From a checkpoint of a small mixture-of-experts model trained on Wikipedia: a sigmoid router.
Below are experts of layer 7 (counted from 0) of a mixture-of-experts language model. Rows are named router (the router's row for the expert), up (a neuron's input weights, with its number), down (a neuron's output weights, with its number) and show model dimensions 160-319. Each number is 500 + 25 x the weight over its row's rms, rounded and kept within 0 to 999. Numbers have three digits each.
Before each expert's rows: "comes before" lists some tokens at least twice as common just after its tokens as in all text. This comes from a sample of Wikipedia text that the model never trained on. Tokens count by the router's weight.

# expert 4
comes before: " |", "\n", "6", "5", "3", "2"
router:487507524482486483483466484566519495545485467513528486492559461481542517512497533478496484472462458555499516500479468533539475523464478510493471520495492482495490472564481526541510517479512515520482469467554492488529500489513514491513523474488461483512471443538482502511445515512494476502516481458489509489548492485502445478516511495479527492488466507512489463514438481458510518499498480470474532441495464478468449484506477496487494530488542519521528498503505526487486488476509494
up0:489493517488493512500537475513493486526475547486514561550493515500546482488498546442457481474480492500505527485529469453483490505472507487478505545509487510472459504493499468528532516482470471550536530504495461522526502518496497520530493505492514475474499477451521519514502535452518486492503490513473528478502497532541514470524494495517497492447495493534553482491485510500515486504480531506477511457465480511560474453510457482455486487533527473498486470461518490534494501545513488
down0:483510529527538509498461507465492517480491459482477472474496520526492497514482473483442496485551490470494512493528507530505553485538522582486545472506547539545511482495541497504495484508518500448491499473509463485514523545475532494481474509479498455488494482517515555496488505504509484494515565473478492489502498527515496492483473508468517518493485487516465501485466491521496544483514484521499513486509548453520475524493454484511476485470523493495509523474449492496516534498483465
up1:457522504488510482517481462495549509542460500485501463458537512454505506475470465438485502511514511538504466515508457532462532494485503475488510499473480472485517470533471520480512530485501493501503463502528464482524475503478516491473509478504512486517515475472494537530511532534554492512509545515506540509493512474502489475530520527494473534505484517486500482485499485472528532490528523511514518525492435510476515472515499551521524517478490444494485480488476506459472494503530505
down1:487470544481521483497442480516546534515508486504487499520509500501505513512501475509494514486489482497529494472514479518493480437487529505513481498490495505515502536533528484479501539520480501536497496475504559518483481538493460452540518469484506472514511534524508504473520478465523501486463492518548455449517446502474465512482488549491489545510509521486462459487489488508484489486528539542496537493513474502518512497464491462463547495495478507503518488492504517506508539522522518
up2:493512503448488525507537504482506528503526526460465526519462488545527489483521527522523531494527523498489517513472502460454497487511527530516519496563517455461522490496492491479449499455496447500469498512502463478517520503459488491491508535453488480483473507555514489503503511540496487486517496510474481515484492477500517501507531515500504461460491479476536510470512490479554570527481462501543495520530462508509535480488523512458512481514540491537499475521515528474496529449523454
down2:495571475514464487488547535490520521507539494529486541475531527508522485526507467468499500516560444469477516495460514498512461505493541489436518480452482550524547524472503524506521466500486512508563539525481533515523504499478515503505467489503477510471465500499490455492453507548512481535513516493485468525477485510484472489503528506483479477503509517505498482564507502452467495461533552476478514515498495503484515494503469503501510485471515492504468491488489539522479512480470465
up3:506498515507559505500454468527456504494504463482498480450511481480530464501512509464486503532488490519483497525541502517483501508495518528528517490514505441499524486457527509477485517523541511532500497513520547491564521490521506495507511512527510451508489518490521525533496452484466494499525514460456535466510498489526499438475456510456510487514478479487499520508519524530537524489483481487531536490483530488488425537529479516500514559479470506534519509512495488528503534452488463
down3:483537510507465493534547535522506478504523548552474478488490466498516530464453487494502493531532561501512482531482487475493517519507449477515536510470495511492508523543501459495501421488516489549510486487501495461487486474546512530487497491499478466512505506528450502506511492537495488530497478471516463502506466475535534518515516555501492505531529513492496533572496476500509500469518523514487477499511460479516516492502501458522509527496527519493480477508480513463509549473512493
up4:521482508514505502473499499497552501484498491518443536464518513477486486527481521495526469497492480497530506535550461540521497545508510502493520506503495488479487469504534492463516513480465465484530537506519506524505498504483513539471510525421432488512475492484537499545553483501505498504537495469487491530494509541513485504506523484498498496491530487495484464526518490489474483538498488504507509481518540541499494464529458514489537523486507485530465469498492469449520500541530490
down4:486499508533501508459527451510556493489501471509495507511474528522506536496483521480484475493530512481498487521523457509454550470530537490451449493494540557505493481466493520504511525494486516482511453508518479478495488470520510519533526501495525489494528479512501461535504530513463492467490492525473498482482493484498454505497541483536498501472523517540480477490490495500490476496496498500448508464523476533502478507494501514443518454515502483552478464561534533489490486476489512
up5:498510535500547545495469471523490485490473480505534429499465537528496513480506504454502476498450489510506506515532525493497500528467525567502491460503488477468496530524500466512517525526468509452492479510506487528513509480500555500460455468503512539499472492478543519485490502500522495455493475497516478500464498513528432566512490488474512454519502489544497488477519532536508498484527525478484487539511471547520485516467457536541486510475487467485484486522498516493463505452516512
down5:455469518478476496544529523532498483505542529490489461503482528498488480522497488561480521539496461545519537478478519509499484512528501496470474445562483514536482549549510547513506499462498457504492472488519498526494492507483457492507511521448505509478499500508491484521506501470465509492540470554474528431508491505531567469493505518509544507464477516544493511483510448535470498523501508473524463505508465484492489506534464513499489485536548480535525486513551482523509527481498509
up6:525497536543545499525508486470504473539508499488516513464541472499465444520501485496464480493501480499461520497491479508485484512473458537502514506467478500477473498493496489450468520435500518515507496533505516497491500535546473482476481470464478490489505512521504502502540511504511469526480478531491473528496514489522524546549469483513524537503490491472492508501462516540553497527499488542520511494477433488512531472474463521489508502495501507479521541487514508553514534496491499
down6:501527567526497508475475498529496490534472512523506485529491505459549502515461454543495458491487501539549509489506497494478516476490520483508493485506475465534529536561514504491476536490511527474499496487515535498462496503506538473529521502553485520496486498497476520503527475454437508512488510463494496529452492495496487484481527479513505485504488526541480517468522479487551481434484521501470519501515467513494524505515480472482481503503537491484504536484561519514451541496493472
up7:519523494440520535505489518492481490534506495468482465489506495458522502516531491512516545520444499557465493455488511501483541518502494486531493513525540491536520494474488517507513512487491546477488489496492470520517500553461511500551479531483533532477553534540527508501511471471520467462503502495442522525472456504555477487505510458504502519477493477465545486505475497473509484485486503494493479516505491494497483469516476494570528486527511486523471462532501520493501488572529528
down7:518454440554480510519521484462508478507482471507467490498492486524488483503478526545502510504487491471471491516533532500489491561506499497532485506482489551467510470502500474519494518491529493495494504488514534551525497470521505479528499572497489443523442514493483475484490480437480490533531489533569508454464523498499514505480456499474557486535489524478510496501558450500462503461516510538482507500499471500483493474497496521524496478464496466451492511517477494511510514486506462
up8:500502488537500494482532507544513531488442473494524496466523558485518502476506463501498499487512553556509500461482517500476500513476501491482445473486496523519485492506473515486482513458499456504475471507530532496495512501527562520472508496503513482447479507455505511557460473532519454494500455455479493524509484522487529530530480468500518541502528471496513490531465499515486486512538480473505483446512519470466524551461470514499532522521491523516503496487511487519516492491494510
down8:476471483503516496497468492472515496567509491508509488516503485519467505499518526559507522518496526528480495490499522486495476491525504452464524480514502490457534480453489490515500494513507493493484471486450520547483508473479484518519521489496475526496509510497500497494532505474549472519547487543505483519502468482501513470500547531512475492545473502494498506470485498514452508460510517510546489490554556492526505505510527514506497516519519539490508530522533547484480488478512463
up9:508478504516521495520496486515499492508498516491503476499532515476489497535514508470506492497492498485507495503508519478508478509500457532517514531516508468490510482503519515522493477473500478474478484429480534536510549489477468488476519482470505517516521513501468519537475540526509495482470562521496502497520501463487498474475532495468485499441515486476508461488490542494482518510484517483484489508541483513495495515521487529530500501497462507461534541485527487508501552489532483
down9:563460495497499447514501536520523489510482511516523478502497485438483482467528487464519514527517532471481528486483502502505491489517491500500503557517488524488518546486556518493485494514522512460481517528491534515503527481494465469506498478550507500533489469468478559512483519480513488500489497537524495486493468518449528475518490454502526559455476519474493503474472556468542528551491538499473521450497473476482515534515488506467483525505532495477508495499507493504536509522523465
up10:513473502506507513520527537495481523530530483488534490479508537496463544455463490501530509465470516506506544442485498511484527505526518514473463465515522532507486489526455518493476516475515501501515508501517488479490530503498481501509458471524499482497509508464482512502510512547520548547560494496467481505473507448509505529488473528517529493516451525511463525477503559512525531463507465491499523523537459540496462532501496470491485488492447441487542492549490545489529506512551571
down10:513488521463488470474501484506563479493524521489527527496498488472454504541533530485498488484544486526507487479539501482541488512532541524494505504525500509504481540517493507536514500493470492493461520487521514449470484450506531507521484479461488514513491507502490482512510515488506488513482481508535496494515448525426498458493516509507494476492538514493534523470473521537516548514540559536477467496487508453519502524550526480473482488498505541485509488488485493530523536492517461
up11:496489510479469488496464520498525453496481494496448488438499490512505477532444476531472449472481501503507492519469473507460492477494510504549491488468508459495491473506472517508511468458510510508544473472450473477536494508477511508557516475456478463496497493466479474474486529505484518517468552474481450513519526491504526503478504487501508463497494460454457483459494470506493530521486496460473532493481471515473493485486482496467489521440521527518515502506475526492517537493507508
down11:472481534498470453464493496484512535503506499519500526501498516505463461485457527467507457505539491506483471557474504460479543498494505516502556501501482448502468500449491503503525481512534483521509502488489549502469482530475514526502493489482524531475523496543494517466521478456484492480487476511460517500464490517480517570508491502490518519497518491487499528514511516518529501526488498520474483539492556495528466533489497520474487488481514446483482459472494499502494482482477474
up12:508483496444520503526504455507492510428511494559470491493522510516527530456480504503519500492494588507504505512526448519474491514496523491518491510482502497459496491506522495538449527488495565496502509509458548521463512530537421522517522478516521488503491491495512492497486467511477510520509503509466502430519527504482554487516480516463438525499489518508487485491483494523514536516499486470489521506512519516496488459476491523549497476480522495490483512526543540508508500486495566
down12:506490491528517510481526486479493536512490475556483505467505492505424463500539503518517478495489525472479464511510510523526509531499535507521467557499481522491471535487501429485476509474527505511456431505487502519472497503483486506515511509461546514451460480543529464532501492507477514491483476508474517482532469506477518512478490469522476488486483480505451504503468506494460523561502475456497530469510505518524491530505519495538516459538505564489500485485495508493498502514511524
up13:490470496501504505515522486477440484552511457505495490504497529483461437515527506509551502526494537481455445491495488479487505485523507495554497516510528492491475497528523500543507491507491496501516530497497524440530538463507505505503514451464483504471518534490554530535558491521495497495530500498507558476470526497534483497525510531532530518524487503463508483500474509507529509484528481515501550527509511464531483513438501481536507512499520526528486512507497518504502530492506515
down13:508530528514488518535476492506482487511542519501535521536524531500508480481519493514520455506502506481472512544436461529490473507547497497540475473495531500529511486490467478481508495496553545507495517453493577468520531505475525513520533464524537493513475545494493509472468489529489547527503525522459444501519499495442497487498490513506453494460501502494477477508502489522509523451482503492520572536505521452504498505487511504540480499513492489477507507553543509471516491490484486
up14:546486491487505513506508488456475535490471473523491497536494493468505464508495502469513540488474496523487494496490493488448531503495461468515474472510507540501460541490510531432545497451502483487463520495486517518428482483474472509495501487492507533513501494495478512480475530442487502488497484498487481458530511486537468465497493502506496549493475505462519491494512493516521504554470503498483509480457519454471498482497480492512469552556565515493467518516483517517512489449519509
down14:493559476482490495529459483530475501541513512493523476537520509503497498501457447499511504570530510495503477456519489495507505517567481470498521510493534494465537503504470489508451505473494492500493486504478477523514492495508518490508481490521501495527487443507507502506527485491459523522536480515485476486507525522515514479497538464502497476524542522542532497470523507536493517496475470515497502516523531517514531518479474470493462490482473537507514528504522456524508498465500513
up15:469449525453495500462477524493553523548530472485493470496534499474516533491504497515473485507495496496451524495527551471500488476472506494531505537480511539488490492567495469462485495511504471484503491500533509517464493522466484470514503459468533574480512510475528502527491512436505504452535482490462452511491509515484461493524476515484507464515521511470487532506477504512500512522512516482492502522499478518454493473512458458508465519489548499478503535530501474520504496492444496
down15:514441470501492484484470503496487525503475492517497548497462488506540507493528526527451506475513512505475505490514500529492551540535481503504436514526484514524459519486559496538478533513508495499519514518487503516505501518509492491521478481513498526514463509525477480534505500538546514505452509481504485522530520479505535526473488460462486520526533486485509493491525474519518446468499496497496540530511537503495522507471506470475511470480464472509498487517507527567515492477510529
up16:491513474447485510474538478505505474483523544511513531504528521528526470520497540493465505542505493532457514451507477465515500544500461508522531519501505508445509519537494522492484481490467501510512509520479498462528506472541551519530467549459468493508497524472529524498463521497546498530479496509483497503520518540495511486461474530537470481491468489488506482517509456479514541512511523478503455550454532521484486519466548492536493529516502499556457482509499493540500504497503526
down16:502460492537494511538523541503494497493541513473562520487515461546492471551513472499458507539508493496444471499490495466478537488502484488492502478519499495475508497479549480490494465469519515479489538469537566448484525479501494503479481467490500484470482513520549516474498526505531514489500490520493487505484508547551455476481525532516491550491522489438531504470503507531517518571491486520500534505463516535515494512499551540525488492509549507506488548523506546526516488509521496
up17:458485494490516488502535508474494464529510512474554507509475527465498527517529517468527541485502566516475507491499494461486490504488514470513521459475492514498531512482482533508534478511494495516469530515493483493504489536500488535474497486464486522479481519488508496511541454494510532497511494490490507480459521529498540500447493541505469497526501526491493478479507518521475515471481523439450498492469518482524463471494482521506487531487494457426525494508449505543478517487493480
down17:477550535518463480511517515480511526526501536489495548468469531502546507513529505453524482456476531552482490486500501473466446539516489490543510506518505544490521483549496482482523522501501508496481482466476460515492493499535478498472540487457496537540502518518475493499503508485504542547510454510514507510521468511490474492480511471535456519507469532470508514494486549547483511523524497478452480474484510503498511514451509507496508512529533476483534511530496455552447499477497495
up18:489527529491526486477570523516509461504496483516489487528470454459512511509511521516478508535511489493526457504488472474501522484505514478479470502507490494504460469489485500496488557471496505509499522503540487537498554509502530502479549511491487492513532461555533530529462538511490525461505532529499450555554538530468490543496543533466505502523442481494494522522468530482547488484485526514525497507540470541495518520482444530528488509559512493528478498501479527505518491512512506
down18:511498546482507467508486490517446545501482493538517493494559482536490553529517483532529468482495516516507497529493528522471530498533494499447472519494454456536504523504494485522543432513425529551511513547497453519526509490480515509507486544489518547494490515493499510471509467493489505505475477523494531502575468517489472450517498490478509502508505536531520483495516494490544498480525507506504516518454518525505499510488501513501517514491501474510482503506494487507514510446517511
up19:457453515495495517472499451533510492559471496465469505517493505509504512517521509498539520506500468525481535475490512466525449478483510503480468525521448443527507494475502477477484499490523528465481513509494532480521493470489426510504515568493485475508518488506471433466504512547488483521505468487486511473482544493464470516479509514500501539475522506522492456506452498494478556468530509466467493467546471538509464504479509540495501515522522570533516528501512496526473517510488502
down19:522474484518485518520481501479478513474523500495502469490458542461494552486494508555488478547509492492451506504546542513496517500493503509518465497492490502540506489484503468506527517523496522485487485482515537494482463514467533477488426526505493517448507536496468479529453505530434476480471484489485475453464483528475472481475483532528456499468486492527511518515491512536507494517512445548528510489525510507514477531481484500492508494463538506522525476524483505508491472522501473
up20:543488519509505472498484468486496521537505501525513530509521504482528530504494496519462489488472475457518533513507503473470484521450486484495472529475484493527489496477473500548491477512485466485456494501507540519490530495465527511474463440518484463533520534522490509463468515521491483517538520470480539518521489513514517466496517475491490531492496491483480496492535493491514535481516479508490516464463487442520503505471483526495478508482532490531525518476507475454483498513486506
down20:458540466498517543538511525514498487465560502508507497534509515519499534511497498486494475487520505484477442506517475525499543497498500514500501526504537519490492487512481518450519475485474515512517492535505498558491457489493497484514527496459484507507466529542484478486493483489511486486513528542522466514533521474487521469485461450518488513494498503482533508496492538528470441500523466502490489528544513527514536511511514482531512502489506510430451488474535463517485511495534462
up21:452486466544448518461544515523523454501473474489512512503465479513522530512526455515493528505477468533519496472477461487519488517450476493495507491546511491493471477468504526499502472511481495511493534469488523502475484528511481479514515459524506511495498527539499535474522500524492519501553484517520474508515514482512497491536514489486483488497537508496437461520505529512528538473437485482484544522489483498490466501516505499497475545525509489489505513466485502486524514522495460
down21:483536488454497507455481554481478481471493498475518517485499492495560446498543488556487475450528490474521492542498492464481487495526463482498461476462462447486527542498503503582487528506469546511465506483495475538493488478507471519513479476480474459501501512494537497498484501500495521482485512515558483511495532526483493511498493486450517476489446479513481518521481489488493576527491472473448507486506489513499508493533493470446518468469530494487545497518507459506478522481502526
up22:530537501445486439502514532489510481494497504504529500532560545450469493474497505527492511463470570548493524473478523527521503497505506542459532499495497491525483478526501473474490481464467474495520507536496491506508474489531495505499526485545525476509477497525517502474443486505481492511494546499487525472495530522542506529508504473420483522510468480491458479468513498485541538517492490528486480507513464467491506512500491493513476535472499493489485493472510488467518504492492489
down22:517483489472509534516501491476518449507504433457482502496483465516488506472497503527523453517501496451476440506537458483470459499479479510510524489494527495538467475484514501538506507505476513500460494444495490509502506496481515490513473505458466518485519514490468497471495489542471532498497477541475511586486490489453558523500511570520502516456477501479548509490507494525487453491488456508512485500476494514487510513456478504540512501491510496506543451558506567552485537494499538
up23:532547489530521472482536455512501544502512482515493484488508527484527513514504546508495505496462500518466509495526496524524490500517496462509496501471481495472479511549477520506459532516521482495514484443500473529487492499474505482484512465496476512479493484514540532511472495498490483533533453527491543497481509515462483513494507475515486452546496479467471533469503482446510493596542514496510510502443542465540467494542508498491517558514443552499508483505502559521506468509511497
down23:522495521514526490526517518500501481509521541477512510499459515531494478501516493574541503510469481459512475527478462521516511508564497531496499498503473506484524501522470475521488490495520481522502521501462526533499504465464461485524474470505496473515494485512547526506513471516468467507489472432528511529511460538501477546530469512488541516518519520488531485486493504512487457521513508440533512520521513540487544467515508510464498513529525525513458479486474450496460498492540485
up24:521451497529461504465470529497517492535472500506468481515498495526496467503499543524527520516518475473508517422484522432495487508497513503469497481495508504505517458501484499448553499497502525508486491499463499487488452494500505528530528518514491507504514506530499538521482501517497462518490520504522515534511480456530472513510492504467491508493482488478509500487514472493534513515541531503534495481536556511464523478465495504511486546461529482497558515504462498528495505479514513
down24:498488541527506462486477531518444543511525487543530495530505466495503489499473479496473539482504513474500479501483526512524488515502539527502509535495485476525481459517529532493475482468506500483453452547491497517529534492549487451490501507500464530498492533483478511480496507492541465528518494500454514530529494551492507502512515481499569448467526547486514478532504468472511528487487475492505488511441503438487492536485504461475465497490526557504502530466497525473482496463491495
up25:509502470477504495494508497503500480477478497452486471488489473499525456478469504511514470454504525545480495474529523485467491518499524484510525546493542505457507483533541499542514544508513492480530504494476437500460561515522520474451516507475490467507492487485525457513484474514476490523465538464483524533495523526491495488517481465470469538501478523512446488488518545512502473522504450504521546482467484499500502478501516475487509514522506499451490519484522497498489519438505513
down25:513497483504498524504526478487465522446504527513513474544488487474528546505507535487537495522558514512540483505515510522533510469522564513499536472489508487513517512517504496466476499526504547472477557528475515524509496513448496525503500508468510502503553515542471477508479495471495506520495440472521481499476494468485504502478503462443508489484502451529510510509510517472506475504462520499502460509515493491481497491494509501572493512485518490591500516477504504468494514517474495
up26:505510527507505537495511454466535473481514473460481496528454509483484537479496500486491494525541520429485528515515472483468525485472455545463515554466523479508505498518516528509559479504478530479511530494499532505517501535485520498500514490513500503456522474507534522460493548549491510519505519489515555520518485453474490466490477506517484493497519470484494514510486537499510485493486492496497511522500506560565472490532522466502530523509518469540533530493484512496498458501527472
down26:477487528495509502504537505488510493492496502465517538494484488473462521491491496485510469644562494482501511520534523480480514496513492510521507486493529481488561495496544470527534465483496520520501469511482481477505518520497501466507484483503496490471486505514482489526511467520505527484515484511527498536474521501497495493487519487562517493524508487488512504472505511526494463518521502525484534503495508479528501481509527508460491535544522501478470466459481472469503520520495478
up27:518485527501488516517517486510497447496483501509526502485519557515485507468483517524514462492472536479498507516469518505503533477474517499471469456495486499516486501448469472511488514507484495515524502482477503515507498516482500523500467520539496480445492487507507519506521534438474499485471524501451521512560492489468514483591482469477515525482507508499463472481494449482539551454503466492448492425474487538517487496452494478539534514521450522475537506544489494531463528475476481
down27:547516478526513501465519473515476484519511510510465450506533457469484491506496482486514483517532510495468507483498529535462501518516482491492490486532502459487460538504525471511496511495493518494477488487510459507517497533473486517483500496477490479521501500501565514543524475512477492474521518491514534514470504541493460496507545487528458509489496538483517498513473493482487517500542505545460516498528460535540499488491494493529468472537540473512532516514492538475469512481578439
up28:503476454546525469512495509505543474496493509492489501463473486473475503510536513484497531495467491510498538503512470523485481522490427499480528515545471478519480508512488470509507520530490493442448501507524488462507514486458507534519527483463489494472464474467488492538455513487477459505475523498504494465518486499457499513509502517449488489514494500534467468476511487469524491522505491551493519519556483465504488445516479460507494486512515490569462514489487470517538504500537462
down28:516527513523498523495482496493490524458541520526482464513510518450523519505477496498479490627526458538494510497522479484478521530513494528489445491489517502471540478523461511530490510514497473508478516555478531490495529477511506482532484465500525476487484523534481538497510503511529499481478526506487524514505475460482478525523502477530479468470505491446509514470436453487486504530528541528470503474443531494500456468527536479537548451468528519542494490535501519472484485474465496
up29:531500497509499502504517465512566495523478483519470504562486522509491541505471471528470508489467468478513491515493512506497517525472534515522511504454461485493500488538528508522497505527516486514530530489511505466491532481502517540501518518517496501501471464445477482450497477460481520526455536532499459513489504502505475560521549524540482529515503511475517513485467498481457549473486507502529506529543495489473483519520489524488496486517492506480480516472460550529480462496522501
down29:467494510498496510491469447508505528530503473497535504498512473534496541480533506497469508552533488447499510512493472557480479508521488465511508466515516510510539524522522493516502513488521509540555519512505482451475510499474505489483531508501527528513486511528509513510487550518480469502526486505483538515479488529513488522545489511486504527464534483443522515483505508494532511478503445480503498485529500503490423482484479464473508477507483509487541514427518474466469489500481486
up30:499441470516532496503536509554490489523498505487469491465494507510527509470508497471474450447502492497572508508548531483495532478513486493449488486516472480496478504502489545514504515482455466502521489477487517515466460501488532488552535524461494502493513489554565503482482475492505531518495484489506494479478512472535509496493492498511524529500477512475517516462529501516550475504507499493534473523521547450502491458528523515502486480530472505486500520488525503477523524482539482
down30:481491494467515504521501511470488480461541528556511497521495514561517515513520510505496512565535548526512487506450533483491493545469492476536482485506510511537496505501488512490499495510517455461475515478489466521506478520532509505510484495531509501502446480517526520499477490524520490492541528522550513514567512513475504489490509480527513485485534567509517492477496516494465509510470477509499510502503504497551448516510474512529508525491464470481531501509523483473492500520526497
up31:516500501534515505547483491507494496503456494513516521497524453532494493468506511455481522472542486484530522500540497482509488526479490501496514460436499447525496483515526471512534496488546476509485533520494451493499533516485509526497517492451496493481548462507517489485443465514533543512519443452539476465496451463485488478525484502527454483504484515490521516473487495463480554505515482473510499491512512542537497507459483504530491511512514505540484507494524508503489435562491515
down31:504505498517524524501528505460510519511492474495490520470534538507497493519498532487503503483533493471466549466505529491520498501522496503503517463495520459529517516509503523531468489484477479517504521537542515492466444494531513511457521500517500467486499503512500515509455471462506540491457508519546512493538531494494547498499533466502465487426532488479500534495474504460519464482458527485544478466515490518495513530479517525492475513524451514466518489506523536488489516515523485
up32:512499502468528486519486480524490482487499524492524526492472545510538489517526515507507497501504510475518500468536504523454489493490490522460501513512477490541493528497477456553493495482490480523444461520486473499530553522460535500505512475482513537500524488483490521515495490485499490482511508539496474491502516508528514473475500495491502554539476450474493524465512481487466510480506484472457523545511489501498518497520506474507494512494542526540533515492522514516511447494479542
down32:455478505476527498495515504468497476465499514497493488532501512523518482480504480489488516497522522499491441469487519478428454473491462513515471496535494511469460540526519469554508473485496492545533531502484508503478507425486502505486486492508520499498507505483496499502483517549514514472530518498499519440494500499521524534505479472541528492490492500492505472482534578482522491512496521518519467499478527470525527532527485480517501418441487513519480476506487491518545495507463452
up33:480542511472471494484535493516464455484476515485531541542511493484510483448517531543465533492505480498505476510540468527506497507500475520475531478512529460486506506528479524490465523556506538508503477502491550491489487516536471527484511515494502488478516519493543457504516511478496497469485500488555467441483543464470473499513471490498488506477527487471522485501469502494526493498557488471519528475466506472487482536514503537477494479441532477476527512490442506488473506558492487
down33:511499538516484477520486529532510541509525453479529492515489527509457510528495446477504496487478497498541490503489534492503512487544488522506499512459459508500514523501519510444484503491480453488491487533492494489509555456478551468506480487519490494516517509505457555539495518511499482462467518514469498513488511521519527519471482514456503559492512470528511522547527465442487556513525477515484472471549496508530484500435547495550496524480437518538493507512491533490450523520492489
up34:478505462534439525494505512516495505511509515525496481538514513465500530478519499442536489486528505517533552509494510519538535545508495458525516477468491525513495477493473518542477483462492493477518491553511537500510505489460501476492490491479477508470521509470490477492486509487517529463526487483477513519447521433468489529539499520470502508478548459531523485474525518504468523539487474461535524505504468471483475517497462556516518495490510533533488474495513525518504485494495513
down34:535508528515515502514489507522489511510495499511544475488496499500541485512483537499486504552538478527536519513485487508498464507511510496489453514508453517481507495468520524481490447557458495532474490497524534499478520498471514520493533477501532483507477492438455518471481509498479444479475494515486492515495518534525532476497467514523495494543486558483521463514507541529466486489538485475482487470470469477507472481491491489493523494485510467484518457470512512465479523475519479
up35:517531477541496453486530520483494544479494489540474492511460517498508513518522517485527446505450458497502524458450514487517515485510523527432486543521548519464514505515519496493504500469491488456480493511477496506517513512513484471555521500541489500501506506490557492506466519528478480545479493483494514465520500485515548502515481551503511521524512490551527488482526494535484518547454482478480540506471530501478500516479491533510509534467517560471537483533455492511501484504487522
down35:511503474480510477503468526540455499506483456492533541496495491511472491536519537501527480477480496531491519530531503491524518466500480494501518492518434524505516531479500485486532463516475532505516439521549515486475498478518530483516467466500491510462488509491477465480508519474534470534539511538489489488506531475494513492509487516524553478493474518493481502509468522504545485488545475517465494524549498480463518513522555507490492485512493500497523488518534477538481507462535509
up36:496482519517494486547488496508474473458513499488497541433534520535525525496513494448502553518510503483483490514512530530534506489499466497447511492530534530447508487523567501486486517495483527497505480486515455516541471488459500506518464494542519494468513480522496501490501496463465508484490464504494527500544458518485521468498535467510485523509491507531463505474486512496508499516509507471517510515496492494528525503473499494493491475511518503509486504530512514512462518506491503
down36:532491510473515503475513510477473502508464486497492511513452489530454496491509493490491448486531499509486486492474470478475483483473500559527502507508495501521485503460461488525469501520521463535518516537494511486535496514507470506492456484536499470564544529454496497548479505471519510477541545468502448489507477498510531499449493494474473480548543477468510523506501503506498480507492473450478472511546512492548480519499518455521503487527489482512481519514476469482491494450542540
up37:490489492492531455509538509512529522507486455494492484519487515477531513522463559475470525518512484502478545523488508470486510517468491500545509504492497507460489482508490468483531509503498541549467472490479497500476510513531531507449501521513497480481519524482546506513511516526486497498532518458512516462540506453499492525538442501510515517484466520471434471512473510510474506476466506497507509503518485486508521486489452527465476495533482468499497462476537521522498427536524481
down37:480516530511491496472517483529475526495525527511509514468500503505500480456532507531499522522495492476438468472531487500508512516510488474495516503515502472479554495449483527514522525437488508492504482479498485515482477583495508548526532508509531532479512517519479462542499493465535480553486507454543462528516533484506474475505513522497518542498529477522486437533504492467515504517543493531487470516487512515477469527519533508536517512512542496467495510498496484533468493448541521
up38:524459490523491512491510507527482490465490464508512535514499509497522486501543496483472472473488493460494459515501498565520522511510483478541483510536488461480501480538467464488488520521492510533495476481492504501512457492491484531484442509508486485472534521498503513487464513548566480480524491448519478472514518462518476475503518535496537492496568489487502467485502537490487471475511508481429512438482492516560480457524506419485454509530499489485491469468490509495542524487469523
down38:488581490497519493506507517484475497458508490515526467505473513489460475501489502496466492470506551495534540493514488455538495474465461498476511472504485542486513531493482466471501488464515496486487465508514512524488510501487494466500503495518516517507442528494549512539503574526489506506464493508478485546497475495506545503477549482474530508474519488481515476518489546524484487513510520533507473539527452485508514515452532518510498476489562507474520508476514470529467459495540510
up39:517537550516492491461481483469505524485486514572449529501513484502503555514494494453510529507512514458498560528493547499505464501535485521507491473488496532511484479546486492507464498502512466525478518491510431487513516505532489508489495523483503508493529514471503512547489514481514487516479476485470494461470516495503506537517489505515514525528484471527483502552488535503555528457469496520534493507492526496496488475480483508523472504512510485495517497465491504498506541466503542
down39:522479508501522478560502515511516501476494554494490505500497482525467479532517517469495487478480473510536472516517506509499504492488523485512490452476492469433466535418514502486476504534512499511496549487474492511479477514486539525469495505515508528494468477531493489494478487532494492495511514499519474490448495456518524471539559515529540518514481521502532524497509470503433521486499518539505508513466516526501485530514470476496535479527508496523524503495460469505503522484520484
up40:543486512506480494455486509454512549509523531503469476566551467530510505513541533526496504502472499547544440470547553510501487498514476568501446518524513492475486486479491497521495520480468556489546502508472506485501511501494522485508485464492504483484522477503498482531513512550488464492558510509530470487515483459486505458497489537516493496513508515498464526508490426493518515523493498529520475500452460520506487507508495564517471521557527491478490503478484481550483499494520495
down40:460494499512452506503468559555459465466494470520491456516523452496478509543523523516484494512516513493509469548522468531521470547508473469502559469516496506525507451508486550466492443505528514501460512460530468515543479498531489518535498509477523500516498503509478467508454495463487475501484510482497515500487472497479442523544494470488507514503484463505501540535486539503493495463478501525452502475508507467480522449482467486477498477519520508476487460541521468512499534490484538
up41:499532501447493488499531511515523519509491509505517493498499506507501515531490450505497538464487491504511475500532474500490511513476514549551445539491503536461506485510514490521523517470520457487468499466520492498530537471483444481513498450525477480490523471521515501493504445474494494472507485516508522521494461464513508497450481497506508492540540487507470486521471435534468492495511462489496474479492453488518472530490516509491482510498485523522439470472467476536530482497503482
down41:470483526538498527529518500548532507501471505494531527469453490446478536502543493497484488524487509504495489502454488500547513494459507478490524528493473513539489488505461507510504500496514519459501497461539470455463490491515509488474441479476464513498490508506499487486473481485504530479452485540519490472451533544508518530519505502487502461516493476541475480485542508456511530513511552504483475577504460528492450498511506485509492456548508493509504484513500472458493476532514525
up42:545455507452479483532497491533476472534493532491519452512476486520543495486524481488462480499505504519474484515472511534487476508505485531426512453487493508475475449523534503524499491503489532452488505484491474473477513520525515484483504497500527485446494467528511491481514491481493507519552439525442505473466506478528512467472533525521503485476511522441502463484530512526512565500517518536506500498515510504489510499483446509536486496482502470500498507463481525519519453531455486
down42:519502489484505493489502494522543452508513506467482491528520518515467500450541491558523506513486513497488500521441509516486489480498506496515464513479442536521509505493495485481483475493510514484479448553503460433521443507528484524487443503487514539529473509507492515540535478486465531540494521492499501495492487552557485500470503498544505527514481536503524566508510486505481487498496478526513488508490514505503506470488489506469489470520490461513522570453487506469533473502473551